config.toml
n_layer = 11
d_model = 128
n_experts = 128
experts_per_token = 2
d_expert = 128
d_shared_expert = 0
activation = "relu"
moe_layers = [0, 1, 2, 3, 4, 5, 6, 7, 8, 9, 10]
router_score = "sigmoid"
normalize_top_k = false
routed_scale = 1.41
balance_loss = 0.0195
balance_bias = false
init_std_router = 0.00634
lr_router = 0.00273
vocab_size = 2048
norm = "layernorm"
norm_eps = 1e-05
tie_embeddings = true
optimizer = "adam_atan2"
lr = 0.00157
beta1 = 0.95
beta2 = 0.95
grad_clip = 1.0
batch_tokens = 65536
seq_len = 1024
train_tokens = 373600000
steps = 5701
dataset = "wikipedia_en"
Below are experts of layer 2 (counted from 0) of a mixture-of-experts language model. Rows are named router (the router's row for the expert), up (a neuron's input weights, with its number), down (a neuron's output weights, with its number) and show model dimensions 0-127. Each number is 50 + 15 x the weight over its row's rms, rounded and kept within 0 to 99.
Before each expert's rows: a language model's description of what the expert responds to; "comes before" lists some tokens at least twice as common just after its tokens as in all text. This comes from a sample of Wikipedia text that the model never trained on. Tokens count by the router's weight.

# expert 41
What it handles: Newline and double-newline tokens ending table rows, headings, infobox labels and paragraphs, before pipes, dashes or == headings.
comes before: "-", "|", "==", "The", "===", "In"
router:79 45 55 22 61 45 73 34 79 54 61 69 55 60 48 46 44 50 59 63 51 34 54 61 52 48 39 45 58 42 40 58 47 46 88 43 41 43 55 37 55 28 24 83 53 54 38 64 19 62 49 55 57 43 59 48 42 43 68 88 69 57 10 57 73 46 27 53 73 57 32 22 59 20 54 46 49 33 54 79 45 54 69 45 63 48 23 34 28 55 28 47 68 63 52 45 35 55 49 41 55 33 61 42 76 65 50 51 33 77 49 39 36 30 84 40 41 64 59 52 56 56 48 53 32 44 55 33
up0:51 45 36 42 21 59 42 59 50 62 51 42 79 25 76 52 49 47 50 69 50 63 58 72 54 64 28 50 47 62 68 38 56 52 16 76 51 37 68 60 49 48 50 38 68 06 45 40 38 44 63 44 47 41 50 57 42 66 56 67 37 52 58 48 28 46 48 40 57 13 71 51 68 65 36 52 51 68 81 37 50 42 20 55 30 64 58 55 98 45 57 50 84 51 48 53 42 39 47 56 53 55 39 52 55 53 60 39 71 17 35 55 77 43 71 51 70 31 52 52 89 43 56 66 52 39 60 48
down0:43 48 29 61 44 44 71 33 61 49 67 74 59 38 40 51 63 43 52 67 67 35 70 51 46 32 77 64 59 57 60 36 65 46 54 17 38 66 67 44 23 53 43 79 95 41 63 42 75 84 65 00 57 48 50 37 57 35 55 74 30 25 32 63 39 58 63 47 85 41 53 56 41 51 46 49 47 31 48 45 44 30 62 39 30 46 42 42 46 35 47 59 27 50 45 24 58 54 38 57 41 47 71 56 56 57 21 41 61 57 49 49 48 56 71 74 46 51 54 30 56 49 58 40 49 47 31 50
up1:64 50 55 57 50 43 33 50 53 62 50 57 57 50 20 59 49 82 26 33 50 72 50 35 50 48 50 86 41 50 39 45 59 56 50 50 50 51 50 46 77 50 65 52 53 44 61 50 48 72 50 38 14 51 80 50 59 45 41 37 65 50 82 29 63 50 28 00 61 51 52 52 45 50 50 63 49 35 51 37 47 53 48 56 50 50 49 53 50 48 24 49 55 50 43 99 57 50 53 48 50 59 04 69 25 51 50 43 56 50 41 50 56 50 28 98 64 39 57 50 51 84 50 51 50 24 48 51
down1:41 51 40 50 65 50 62 18 50 45 50 49 37 49 45 50 51 49 67 52 50 81 50 26 49 49 50 25 51 63 04 39 50 31 42 20 48 45 50 43 72 45 50 19 53 65 50 50 49 50 53 62 55 59 31 50 48 47 24 50 40 50 49 50 55 49 74 47 23 76 42 51 46 50 75 58 27 50 51 50 54 25 46 43 69 50 50 67 48 55 50 50 32 63 28 58 76 50 72 50 51 52 26 51 79 50 50 60 79 78 52 56 74 26 50 35 49 50 49 52 61 39 43 34 37 91 50 99
up2:29 53 25 52 99 51 38 50 50 58 48 61 50 42 58 50 48 59 61 35 02 46 75 50 41 50 50 47 52 50 33 38 53 65 93 52 50 50 65 50 54 39 73 59 52 38 47 69 53 53 60 41 58 54 60 50 49 49 08 54 49 51 72 42 29 20 34 35 59 49 10 43 50 63 50 76 55 24 60 49 51 46 59 48 50 45 60 50 49 51 04 44 38 49 44 80 51 59 61 50 52 44 32 69 59 48 67 52 45 50 50 70 83 37 50 64 50 70 50 46 50 46 50 68 18 41 45 50
down2:54 50 65 71 45 53 39 53 31 49 36 23 58 54 59 41 57 50 49 65 27 48 47 74 47 49 52 12 49 50 45 60 47 26 52 50 48 46 46 54 58 50 60 38 52 52 68 53 45 99 47 51 69 50 48 50 40 43 00 49 48 49 62 44 39 18 41 49 40 66 50 39 39 48 60 66 92 69 52 56 50 39 48 29 60 63 53 61 50 50 50 49 18 50 42 65 74 53 47 73 51 51 30 64 36 41 71 34 49 41 49 51 31 37 70 99 74 52 16 37 50 42 51 63 50 56 50 52
up3:59 61 49 38 00 50 57 47 50 84 51 38 20 45 49 49 37 41 52 50 50 51 59 58 99 51 14 42 76 45 51 74 53 49 51 50 24 37 48 46 48 26 18 33 52 45 33 66 55 50 46 50 52 48 33 50 42 52 56 51 50 85 52 50 62 27 30 56 47 50 49 40 50 51 50 50 70 60 50 47 50 33 57 50 50 39 42 50 50 82 50 48 64 50 52 49 24 50 46 51 52 47 86 54 45 51 71 85 73 60 46 49 47 49 55 16 49 39 50 60 51 50 43 50 55 68 49 50
down3:37 72 62 57 48 54 47 41 48 60 49 88 50 48 55 36 62 45 49 26 59 55 58 50 51 00 36 59 32 58 87 37 72 42 48 68 50 43 47 42 50 50 21 50 44 76 43 29 64 40 70 75 40 51 56 79 56 33 57 51 45 50 50 73 46 63 38 51 82 31 62 57 81 39 44 24 47 48 25 46 56 52 52 62 36 64 61 52 83 50 51 57 51 59 35 60 43 24 47 21 53 49 39 50 41 51 52 65 50 34 05 51 48 48 43 47 50 58 55 18 52 53 46 79 58 49 55 22
up4:46 54 54 50 39 49 49 53 61 50 50 23 50 51 49 54 51 34 48 49 55 50 49 59 48 50 64 52 39 50 83 63 32 29 44 50 57 40 50 50 71 62 02 50 42 95 50 53 50 43 50 63 63 56 21 72 49 50 56 52 27 49 28 50 59 55 57 67 50 58 53 28 50 52 50 14 59 42 41 53 88 69 49 55 50 82 48 56 50 50 63 65 71 50 97 34 78 48 64 54 50 50 95 24 92 50 50 49 50 49 50 59 13 48 57 38 52 29 50 59 49 50 50 39 40 67 54 39
down4:38 50 54 56 17 46 50 20 66 57 79 72 16 35 50 49 40 48 50 49 51 47 51 49 46 50 50 85 71 26 38 49 50 48 50 37 50 48 56 80 26 44 44 39 40 50 53 48 67 78 50 40 50 50 50 48 69 59 44 30 61 51 73 45 33 52 78 69 71 38 70 61 57 29 51 68 61 26 53 78 49 50 59 76 56 44 51 22 52 50 50 39 17 60 50 32 41 51 44 51 36 23 68 58 30 50 59 50 46 59 27 28 47 53 59 49 34 96 61 36 34 63 52 50 64 32 86 36
up5:36 32 34 63 65 65 37 67 66 70 35 65 35 35 63 74 64 64 65 65 32 35 65 67 66 37 65 35 65 63 65 64 69 64 34 65 27 64 63 66 37 33 35 36 31 64 36 33 64 33 36 36 63 65 36 35 36 63 38 36 34 67 37 66 36 68 35 34 36 35 64 63 37 64 36 66 33 35 35 36 34 36 62 65 38 67 35 37 33 63 67 63 62 37 64 67 38 62 34 64 69 34 34 64 34 33 71 36 64 35 65 65 62 36 39 37 63 63 37 38 66 65 34 67 38 62 65 64
down5:36 69 34 36 57 33 35 38 63 66 63 65 64 34 65 65 66 41 35 68 66 65 34 35 36 39 64 36 35 67 35 65 34 34 61 31 59 37 33 33 65 65 36 65 66 64 65 31 65 64 70 67 34 65 63 65 60 35 36 67 37 61 34 66 34 35 38 63 68 68 37 67 68 60 35 36 61 34 36 38 68 35 33 66 36 67 36 65 36 34 65 67 40 65 34 63 62 65 68 66 36 33 67 58 34 35 64 33 34 36 39 66 35 34 34 65 65 65 36 36 35 34 66 36 34 66 32 66
up6:52 60 26 53 37 54 84 26 38 69 27 48 28 35 49 52 50 42 49 71 24 47 29 50 56 53 52 40 45 58 59 02 43 50 44 49 32 49 41 50 44 22 38 50 45 54 47 31 63 49 71 51 39 20 57 39 41 41 43 70 50 60 45 50 38 49 65 00 21 48 43 50 35 54 53 47 51 59 61 47 65 23 29 47 50 80 58 70 62 75 52 44 56 32 68 48 47 41 57 34 55 34 62 42 41 50 50 42 50 53 83 49 59 62 71 53 49 61 62 39 42 75 39 51 83 53 06 50
down6:54 75 51 36 65 37 39 46 48 64 29 49 44 67 99 36 72 52 20 50 54 51 41 19 50 47 13 62 72 52 49 45 35 40 63 69 49 61 30 64 18 70 41 51 57 63 50 51 57 51 53 37 40 41 50 32 67 35 47 50 51 49 47 50 17 41 50 79 74 46 57 90 74 36 64 40 59 59 63 29 54 64 52 13 45 33 46 49 53 48 60 59 53 28 48 61 62 61 42 73 50 56 36 66 44 52 44 45 31 33 46 50 47 56 56 50 68 41 22 59 46 42 46 50 27 56 47 92
up7:50 15 47 81 26 35 12 56 46 49 40 45 46 34 57 36 84 49 41 30 64 50 61 62 41 38 46 42 50 73 78 50 50 55 50 49 29 65 09 47 50 35 50 70 38 50 60 51 68 68 59 46 49 60 66 57 42 46 52 50 46 43 50 50 50 50 59 48 77 50 49 53 50 50 16 56 32 50 56 47 35 44 37 48 03 50 55 37 45 51 50 58 43 48 51 19 50 37 39 53 38 47 49 46 29 31 60 50 54 55 50 05 47 59 17 50 41 49 44 56 49 52 00 57 42 50 60 66
down7:50 73 59 49 51 35 54 62 31 60 48 26 32 58 39 54 54 68 95 65 80 50 56 50 68 49 36 20 53 58 50 56 47 78 40 40 33 50 31 52 46 79 32 57 49 48 39 56 50 67 55 41 56 31 48 52 53 27 55 33 47 43 45 49 48 50 41 67 56 52 43 30 29 57 50 21 43 55 66 71 29 21 38 81 38 01 45 69 62 54 48 61 44 51 50 31 38 85 65 20 71 50 55 73 50 56 48 43 53 51 49 46 50 51 66 50 68 00 49 54 60 56 50 68 51 63 37 51

# expert 20
What it handles: Pipe characters starting or separating cells in Markdown tables, especially the first pipe after a line break in track lists and rosters.
comes before: " ", " \"", " M", " D", " S", " C"
router:47 44 56 63 73 62 86 33 71 57 00 61 30 40 63 52 57 43 67 57 64 66 68 46 67 57 32 60 65 55 27 32 42 69 61 35 38 57 61 52 64 34 41 65 56 37 48 70 41 64 47 50 56 64 35 49 55 60 55 53 69 58 33 58 58 41 53 33 71 41 31 29 27 46 58 63 57 42 47 82 47 36 56 42 46 58 41 26 19 57 12 48 59 48 61 53 28 29 04 44 39 50 78 31 45 41 55 57 68 57 45 31 48 33 42 24 61 47 34 61 55 66 32 48 50 31 55 43
up3:49 58 51 68 46 50 72 23 51 49 57 49 52 45 48 58 96 29 99 49 46 54 48 50 51 60 50 50 48 55 61 41 42 15 50 50 50 41 40 72 50 48 43 50 48 50 43 51 50 50 21 52 50 56 48 50 52 25 50 50 42 50 46 51 61 48 51 52 38 66 46 52 91 51 62 29 58 40 42 50 56 64 51 52 50 72 27 50 52 52 48 67 51 48 54 44 49 04 50 71 50 50 89 51 60 63 62 53 56 29 47 15 49 50 50 45 84 63 33 30 40 96 31 50 74 43 47 55
down3:54 47 47 55 44 38 39 63 35 48 59 48 40 50 37 52 50 23 69 64 52 50 50 42 52 33 51 81 36 49 51 54 56 55 78 62 50 67 50 55 50 65 39 04 50 47 49 50 99 73 63 48 66 45 51 50 56 44 37 52 45 51 31 50 24 49 50 44 33 92 46 41 50 21 47 76 75 41 54 50 51 89 45 59 66 56 41 37 44 55 50 42 45 43 71 60 48 72 34 44 62 46 18 50 49 53 74 29 32 24 66 45 48 46 13 52 44 48 23 24 51 90 44 56 51 61 52 47
up4:35 50 54 47 57 94 52 31 51 63 33 47 50 46 52 31 52 37 56 38 50 51 82 49 46 51 54 29 68 49 28 45 41 46 42 49 42 61 16 52 51 52 53 99 55 48 51 16 52 50 62 75 51 11 50 51 51 82 46 68 53 58 50 50 51 33 51 90 65 40 43 50 70 50 51 53 53 48 47 61 60 48 81 48 52 49 67 40 76 51 49 49 50 60 51 52 15 59 51 25 47 47 63 38 47 46 50 49 50 51 48 49 53 72 50 50 26 49 49 67 48 37 47 49 56 74 75 34
down4:20 51 65 41 43 50 57 43 49 52 70 11 63 43 50 58 68 77 50 26 54 65 43 35 62 53 77 44 35 59 35 40 58 38 49 50 27 55 89 47 51 32 65 53 51 32 49 48 69 50 75 42 35 76 49 75 49 46 77 64 45 50 49 69 40 31 69 49 49 16 67 38 69 70 51 48 33 51 36 47 48 40 50 35 42 43 52 59 57 39 30 57 50 47 44 17 37 76 61 45 41 63 44 54 51 58 24 92 31 49 26 51 96 52 25 32 59 52 48 37 46 58 42 66 45 55 51 59
up5:63 38 52 44 29 48 27 53 48 37 47 55 49 58 54 48 43 29 51 57 51 64 44 45 41 39 28 47 59 58 59 62 49 31 59 49 66 49 54 45 54 44 44 49 57 49 26 48 58 51 36 60 29 75 52 58 55 47 31 45 64 48 53 99 61 57 52 45 32 45 47 77 36 46 45 52 38 55 76 30 52 21 45 38 58 56 46 65 35 38 41 56 26 56 50 56 52 18 58 62 60 46 45 45 30 41 67 54 29 43 41 18 11 81 57 16 69 53 52 19 49 46 51 62 32 41 58 26
down5:45 56 59 60 32 63 50 50 48 46 64 29 56 56 50 50 51 46 91 49 28 35 74 50 99 75 40 40 50 50 36 58 47 15 47 45 55 39 60 43 49 47 51 66 41 60 32 52 31 33 47 50 44 30 52 51 44 59 40 47 49 49 46 40 58 65 49 67 30 10 78 59 37 42 46 59 31 47 53 36 56 44 59 47 52 36 55 61 76 40 45 62 99 49 51 46 50 59 57 47 63 41 57 54 84 26 43 63 40 48 33 51 64 53 09 50 49 51 55 73 59 54 41 30 44 43 59 30
up6:64 66 38 35 65 63 36 39 65 23 36 39 65 36 61 76 37 36 36 37 36 33 65 64 65 30 65 36 61 64 60 63 32 64 69 63 30 67 32 40 35 34 36 62 71 62 40 37 37 35 61 63 32 60 35 66 39 40 39 62 72 67 39 60 62 36 32 64 64 63 40 34 35 36 35 39 37 31 64 36 34 37 64 41 36 67 60 36 65 34 66 62 64 34 63 38 35 65 42 34 72 35 31 39 63 29 25 35 35 36 67 35 36 64 63 36 37 33 36 32 69 67 62 64 70 63 66 64
down6:35 66 37 33 34 33 39 32 33 34 32 34 35 66 36 65 36 35 36 66 66 65 35 64 64 65 64 36 67 37 64 68 34 34 66 38 30 65 64 35 66 64 36 35 66 35 67 64 64 39 38 33 38 63 35 33 63 63 36 36 63 36 35 67 37 35 36 63 64 37 66 66 66 63 36 36 65 64 66 65 67 67 34 37 65 35 34 65 34 66 65 35 35 37 63 67 62 64 67 36 35 65 65 65 37 64 64 66 63 64 67 66 37 37 31 36 64 36 63 33 30 32 63 65 34 36 64 64
up7:49 74 46 51 52 67 47 39 76 09 34 43 58 47 49 14 53 51 61 58 53 36 32 78 50 46 51 61 16 39 40 56 42 52 49 58 14 50 45 50 62 47 33 46 02 56 54 63 31 48 48 22 51 42 56 50 50 50 58 54 43 60 39 54 45 19 45 70 39 55 57 40 64 57 41 63 57 47 48 45 46 44 44 50 43 99 43 46 52 50 52 56 82 74 57 65 45 46 53 44 42 51 50 50 71 99 06 50 50 50 58 52 49 49 49 54 54 49 50 50 57 46 55 47 73 76 46 57
down7:43 50 43 49 46 37 44 63 43 54 44 39 36 33 47 69 59 40 50 49 54 72 50 50 50 50 57 47 46 25 52 29 62 54 69 80 68 63 60 49 49 41 54 44 48 48 44 59 50 51 61 50 70 46 50 60 69 48 50 99 13 50 47 38 35 61 56 62 89 30 50 53 50 84 32 25 45 44 43 31 24 61 29 50 22 53 56 48 59 35 69 49 44 54 33 51 49 49 50 43 93 47 63 51 47 51 51 51 61 50 70 57 29 41 47 50 33 21 50 58 32 48 89 46 77 31 49 15
up8:64 52 51 37 27 55 69 65 68 99 91 50 50 54 55 52 41 44 61 37 29 47 53 34 56 39 31 50 51 44 51 50 26 46 27 50 45 43 49 37 44 52 66 54 56 44 66 94 46 26 29 43 29 49 49 55 39 48 48 52 41 71 29 66 00 54 51 39 44 44 52 56 67 15 49 50 54 27 53 49 44 50 53 61 43 37 48 35 52 21 52 46 53 47 51 49 39 20 44 47 88 52 54 45 51 61 59 50 39 44 50 69 50 62 47 58 46 68 53 20 72 50 21 50 41 46 68 47
down8:45 22 33 93 49 14 52 42 50 54 43 80 72 51 61 30 33 60 51 55 58 32 70 28 57 51 87 44 47 35 40 69 65 66 45 59 38 50 90 50 50 75 47 55 02 74 50 52 41 66 78 51 67 47 38 41 61 52 55 41 53 45 59 50 25 54 52 58 63 59 63 59 35 50 48 56 37 68 43 56 55 50 31 37 35 52 65 54 29 42 38 44 26 44 61 53 52 66 61 28 43 68 52 55 35 43 50 51 35 71 10 65 42 22 42 52 44 27 50 54 64 63 51 60 33 50 58 44
up9:34 38 68 47 48 79 44 61 43 52 49 51 46 28 58 34 56 64 41 62 48 11 60 47 78 28 53 48 60 46 54 08 48 38 35 48 48 50 40 37 45 25 42 71 45 42 28 50 63 18 75 82 06 65 51 31 50 43 52 52 49 49 48 75 44 60 61 41 52 51 47 45 47 33 23 50 53 60 49 29 50 50 51 42 43 51 16 55 67 50 58 28 13 69 48 48 59 54 50 43 51 56 47 38 59 49 52 51 45 74 61 49 53 64 64 49 73 54 65 07 77 64 41 49 59 59 46 86
down9:56 44 53 50 48 37 53 48 60 53 33 49 24 51 59 36 63 52 45 39 38 41 54 61 74 64 55 50 41 57 46 30 37 65 37 33 55 54 55 57 54 45 45 48 71 55 56 38 54 69 40 37 46 08 51 51 50 77 43 77 27 60 50 47 49 49 70 53 78 68 40 99 50 31 64 50 42 43 44 71 53 66 61 55 47 45 50 34 48 55 47 46 41 61 18 36 56 22 53 38 61 53 64 20 43 47 52 31 47 52 65 28 32 31 57 74 62 59 50 48 57 78 91 78 31 55 02 39
up10:56 51 62 41 59 48 58 50 47 48 50 99 49 68 39 61 51 21 38 58 50 42 44 50 47 40 50 43 54 50 50 58 72 43 47 50 57 44 62 55 38 66 48 47 48 51 50 42 54 41 52 37 73 52 63 50 48 98 42 52 46 50 05 65 92 54 53 36 50 09 48 50 23 51 56 78 59 54 70 48 50 43 50 68 51 29 36 39 50 62 51 47 55 70 53 51 48 77 00 61 50 50 45 50 41 50 56 08 50 78 44 64 63 35 69 20 64 52 64 43 50 42 49 50 29 57 46 27
down10:50 23 44 41 69 53 38 15 48 58 49 66 45 45 33 56 57 22 63 35 84 51 55 53 36 51 48 80 71 67 12 30 51 24 50 49 68 59 51 56 84 63 55 42 47 50 50 55 30 32 65 53 17 58 59 53 48 38 54 36 41 49 53 53 75 36 75 50 37 46 36 36 65 50 65 43 17 74 66 52 69 52 52 53 53 61 50 44 50 49 72 43 78 39 46 65 52 43 14 33 44 66 48 52 75 54 44 50 24 55 32 42 74 66 39 62 58 72 44 48 59 77 48 39 26 53 30 31

# expert 32
What it handles: Forms of be, have and modals after a subject, such as was, were, also, not, plus adverb endings like -ently, -ually.
comes before: " a", " been", " be", " not", " also", " the"
router:70 46 44 33 56 74 60 63 56 56 66 52 19 73 51 45 52 37 69 41 63 45 45 62 63 46 44 56 60 60 43 52 34 93 53 50 54 64 51 20 43 51 34 74 39 10 27 47 64 71 68 47 39 52 45 54 62 48 59 70 39 48 01 66 61 63 32 55 44 31 40 33 53 40 49 52 33 39 41 45 46 42 54 41 20 68 49 37 61 84 49 53 71 52 65 26 51 59 64 60 48 42 66 53 70 45 53 79 48 40 64 59 24 31 50 43 67 43 46 23 36 34 55 54 44 29 86 61
up1:50 47 53 53 45 63 49 52 48 53 46 48 61 45 53 50 53 35 36 78 43 50 50 49 50 46 52 26 17 50 49 52 98 80 59 50 66 39 49 50 51 18 44 51 32 55 00 52 49 52 51 51 50 53 68 48 45 47 61 42 50 50 50 46 65 50 23 50 47 65 41 46 52 33 00 50 45 57 60 53 32 55 45 43 53 51 39 81 21 62 26 69 18 49 60 50 62 44 52 50 83 50 48 51 38 50 54 50 50 88 83 48 51 48 42 63 51 59 66 50 74 50 53 52 49 50 05 30
down1:38 49 23 58 26 60 53 48 47 56 49 63 29 59 24 55 49 10 36 53 59 51 59 77 50 58 38 52 62 51 40 69 48 27 42 51 57 47 22 43 52 52 53 99 50 42 38 74 50 55 77 77 52 58 53 50 54 76 58 47 51 50 39 49 59 53 26 47 77 59 35 41 48 39 41 45 50 50 69 49 58 89 53 64 56 50 16 47 47 66 51 34 31 38 82 20 43 37 20 48 67 53 50 41 53 50 63 78 45 30 25 59 52 48 40 64 45 32 64 65 48 44 59 44 32 84 39 38
up2:54 53 57 50 41 49 50 49 47 66 52 44 51 34 46 68 47 50 61 37 42 50 82 53 71 28 40 09 35 63 50 70 49 55 47 49 38 41 41 30 50 30 46 50 69 39 27 50 47 54 51 62 50 45 52 52 02 34 38 58 56 95 48 66 56 13 33 50 48 54 44 50 41 49 52 50 62 61 51 50 48 34 45 29 37 33 51 84 65 50 34 50 30 53 53 54 02 47 28 19 85 53 51 50 23 36 84 50 68 66 61 46 64 56 35 51 49 61 75 60 39 49 45 65 51 52 55 30
down2:62 57 42 03 41 53 66 50 44 63 75 31 26 46 75 25 70 37 41 52 42 47 49 41 53 58 49 44 56 50 46 45 41 33 34 56 38 45 77 61 39 81 72 69 51 10 48 48 40 59 48 50 40 50 54 80 40 43 47 53 50 50 50 53 69 33 28 46 53 45 50 50 50 60 56 33 50 51 50 44 49 58 13 47 39 48 77 50 64 55 48 20 46 53 25 57 40 47 44 60 41 41 57 49 58 49 72 74 26 81 22 55 53 57 73 92 90 58 53 50 49 18 58 58 63 60 33 50
up3:66 52 27 54 24 53 78 55 60 56 47 62 48 57 49 46 18 79 26 43 46 45 30 65 50 47 50 57 64 51 56 51 36 76 50 76 55 30 39 37 99 46 48 22 61 34 08 38 60 26 50 12 65 58 44 50 46 52 54 51 51 42 41 46 53 47 42 56 70 53 32 39 33 36 50 50 55 35 37 51 72 66 51 65 34 70 63 57 57 60 72 47 53 61 65 46 58 54 59 49 46 21 81 59 55 45 50 50 64 32 52 63 33 47 57 47 04 66 50 50 52 50 47 51 16 76 36 50
down3:47 69 46 60 49 48 46 24 47 59 57 23 38 36 75 49 64 21 66 28 80 44 65 50 60 54 36 26 44 49 72 52 58 62 49 39 59 49 49 48 60 43 62 66 50 48 65 50 64 49 49 57 44 18 58 50 58 34 43 57 46 49 74 49 60 51 42 31 68 38 62 29 70 56 46 49 49 55 40 48 29 66 28 45 62 52 44 62 71 50 40 50 51 03 95 52 53 46 99 49 55 35 38 42 52 52 65 51 67 38 17 60 64 56 52 50 44 35 18 54 32 38 49 35 20 59 83 59
up4:46 39 81 49 54 47 50 50 66 45 55 55 64 51 51 48 54 62 00 43 49 51 51 50 63 80 29 55 54 42 63 58 32 49 58 60 49 52 31 43 10 50 50 46 50 74 51 39 50 52 49 53 50 30 55 50 62 43 60 54 51 50 52 41 46 50 53 26 45 29 75 78 51 49 69 37 50 63 31 52 00 68 57 51 42 05 32 49 77 66 50 51 03 35 68 49 49 61 55 50 48 40 53 44 54 48 41 51 76 37 47 54 17 53 50 82 61 40 32 50 52 35 48 50 61 67 50 17
down4:39 49 57 52 38 48 36 42 49 57 34 67 63 59 14 50 37 48 74 55 40 56 50 50 51 52 40 43 51 60 45 48 49 56 57 59 52 50 52 81 56 50 49 07 66 69 50 26 70 66 58 75 50 43 34 50 51 39 48 52 32 35 36 75 20 31 28 22 51 55 48 82 50 60 50 59 51 50 33 38 56 28 51 53 47 26 44 50 60 58 49 26 99 56 53 49 50 27 51 50 68 50 21 98 71 50 50 50 52 47 51 50 67 55 84 49 35 51 65 51 50 57 52 29 33 50 58 34
up5:36 51 44 36 51 51 77 50 50 44 48 48 63 43 66 45 36 50 40 40 51 49 50 49 40 30 67 54 67 50 50 67 64 37 89 50 59 41 62 48 46 44 70 14 34 71 78 50 85 45 51 41 61 66 77 51 40 50 46 45 47 41 93 44 50 51 58 23 44 66 46 66 06 73 48 30 35 50 54 30 47 52 48 55 37 66 07 61 50 55 51 49 34 49 56 39 57 65 54 49 50 51 45 26 85 66 51 57 26 39 40 43 55 23 42 36 39 20 66 31 48 60 55 30 72 46 52 75
down5:60 63 54 04 50 46 69 66 44 37 45 45 55 56 62 53 75 35 45 55 75 51 50 73 53 83 50 81 08 71 46 49 43 50 50 47 55 46 47 70 68 68 48 59 30 49 58 70 42 39 55 50 43 42 49 46 69 49 20 36 50 48 08 41 66 41 13 50 51 50 15 98 46 33 62 48 60 38 54 42 42 44 55 39 50 49 49 75 53 71 49 39 48 61 45 54 36 55 33 42 56 13 49 78 53 54 51 47 54 54 48 44 47 51 45 52 38 75 15 55 54 39 58 71 52 43 45 47
up6:57 47 62 19 52 41 51 53 53 46 49 52 78 43 57 43 55 60 47 50 49 50 95 49 47 46 54 34 50 53 50 62 49 54 49 51 45 53 74 44 52 39 48 52 66 54 35 46 20 45 49 50 53 50 70 52 30 95 70 88 60 52 50 66 43 48 24 49 64 04 48 54 24 51 07 85 48 46 50 83 49 10 45 53 47 49 50 50 54 46 25 61 54 43 46 61 45 49 46 17 69 42 52 46 50 51 45 34 73 54 50 42 72 50 72 50 62 74 59 74 50 60 48 54 32 51 80 49
down6:45 64 42 50 53 58 59 47 50 47 51 51 54 82 63 38 58 46 49 46 50 51 69 66 35 70 45 31 48 23 34 35 50 52 53 89 22 68 69 51 50 77 71 92 49 46 45 36 52 47 53 50 24 58 72 46 70 60 52 52 41 45 54 40 70 43 24 75 45 56 48 46 49 19 48 46 48 55 61 52 40 39 54 02 46 45 59 59 38 53 53 32 29 30 66 45 50 52 63 79 53 36 67 68 61 44 49 48 47 56 52 23 27 47 51 50 50 52 46 11 20 12 51 54 47 61 77 75
up7:20 76 52 60 11 60 88 43 71 72 49 45 51 48 66 32 46 40 19 75 47 46 50 55 52 37 51 57 73 49 60 52 44 47 44 85 47 24 49 51 58 50 21 51 43 62 48 55 45 22 49 39 48 57 35 51 38 50 91 50 49 50 82 40 74 50 52 70 51 60 46 37 51 50 41 47 46 38 51 46 54 83 48 52 31 86 18 47 53 57 54 46 96 53 99 45 67 56 50 48 48 34 52 52 60 48 46 51 49 48 34 51 51 54 50 30 30 46 33 49 58 59 52 50 51 48 42 64
down7:50 64 52 75 49 43 52 51 58 50 88 44 66 34 52 50 37 41 64 61 59 66 50 11 51 50 52 18 44 38 59 58 55 54 52 49 60 58 48 59 39 34 46 25 50 43 65 60 40 38 54 48 49 47 50 27 54 49 74 40 48 50 62 47 62 58 48 14 41 40 75 17 52 51 56 87 27 58 56 62 39 72 38 50 55 50 40 50 47 49 51 85 50 42 75 61 50 55 60 66 50 49 22 26 48 50 50 22 74 54 51 16 94 53 52 56 47 25 56 53 25 49 57 35 53 10 79 42
up8:49 43 26 54 50 50 56 44 49 62 50 48 49 50 50 48 18 68 43 48 46 34 50 51 53 94 51 41 59 50 49 34 50 85 49 61 49 44 38 46 40 50 27 27 48 67 36 50 50 95 66 38 49 33 46 50 50 38 70 46 53 55 48 81 21 49 56 35 41 29 32 42 52 29 47 53 46 54 71 51 46 48 42 32 27 47 66 50 51 43 50 38 15 57 88 50 54 50 55 24 52 50 64 48 50 53 52 51 59 35 73 49 49 52 62 66 99 36 52 67 64 71 45 53 51 76 07 60
down8:52 50 35 52 60 50 56 48 51 67 39 55 72 77 17 45 72 36 51 36 04 59 40 85 45 48 44 48 62 47 21 45 49 37 11 50 51 49 74 55 36 65 69 50 49 96 50 26 80 41 47 53 40 50 54 49 37 45 76 57 43 51 79 47 72 49 68 33 48 47 55 52 46 61 35 62 48 51 51 48 37 40 70 51 48 42 35 52 53 51 39 49 49 53 44 60 21 62 38 57 51 72 45 52 23 55 39 63 46 48 68 59 39 63 64 26 52 31 49 89 49 49 50 40 69 53 33 11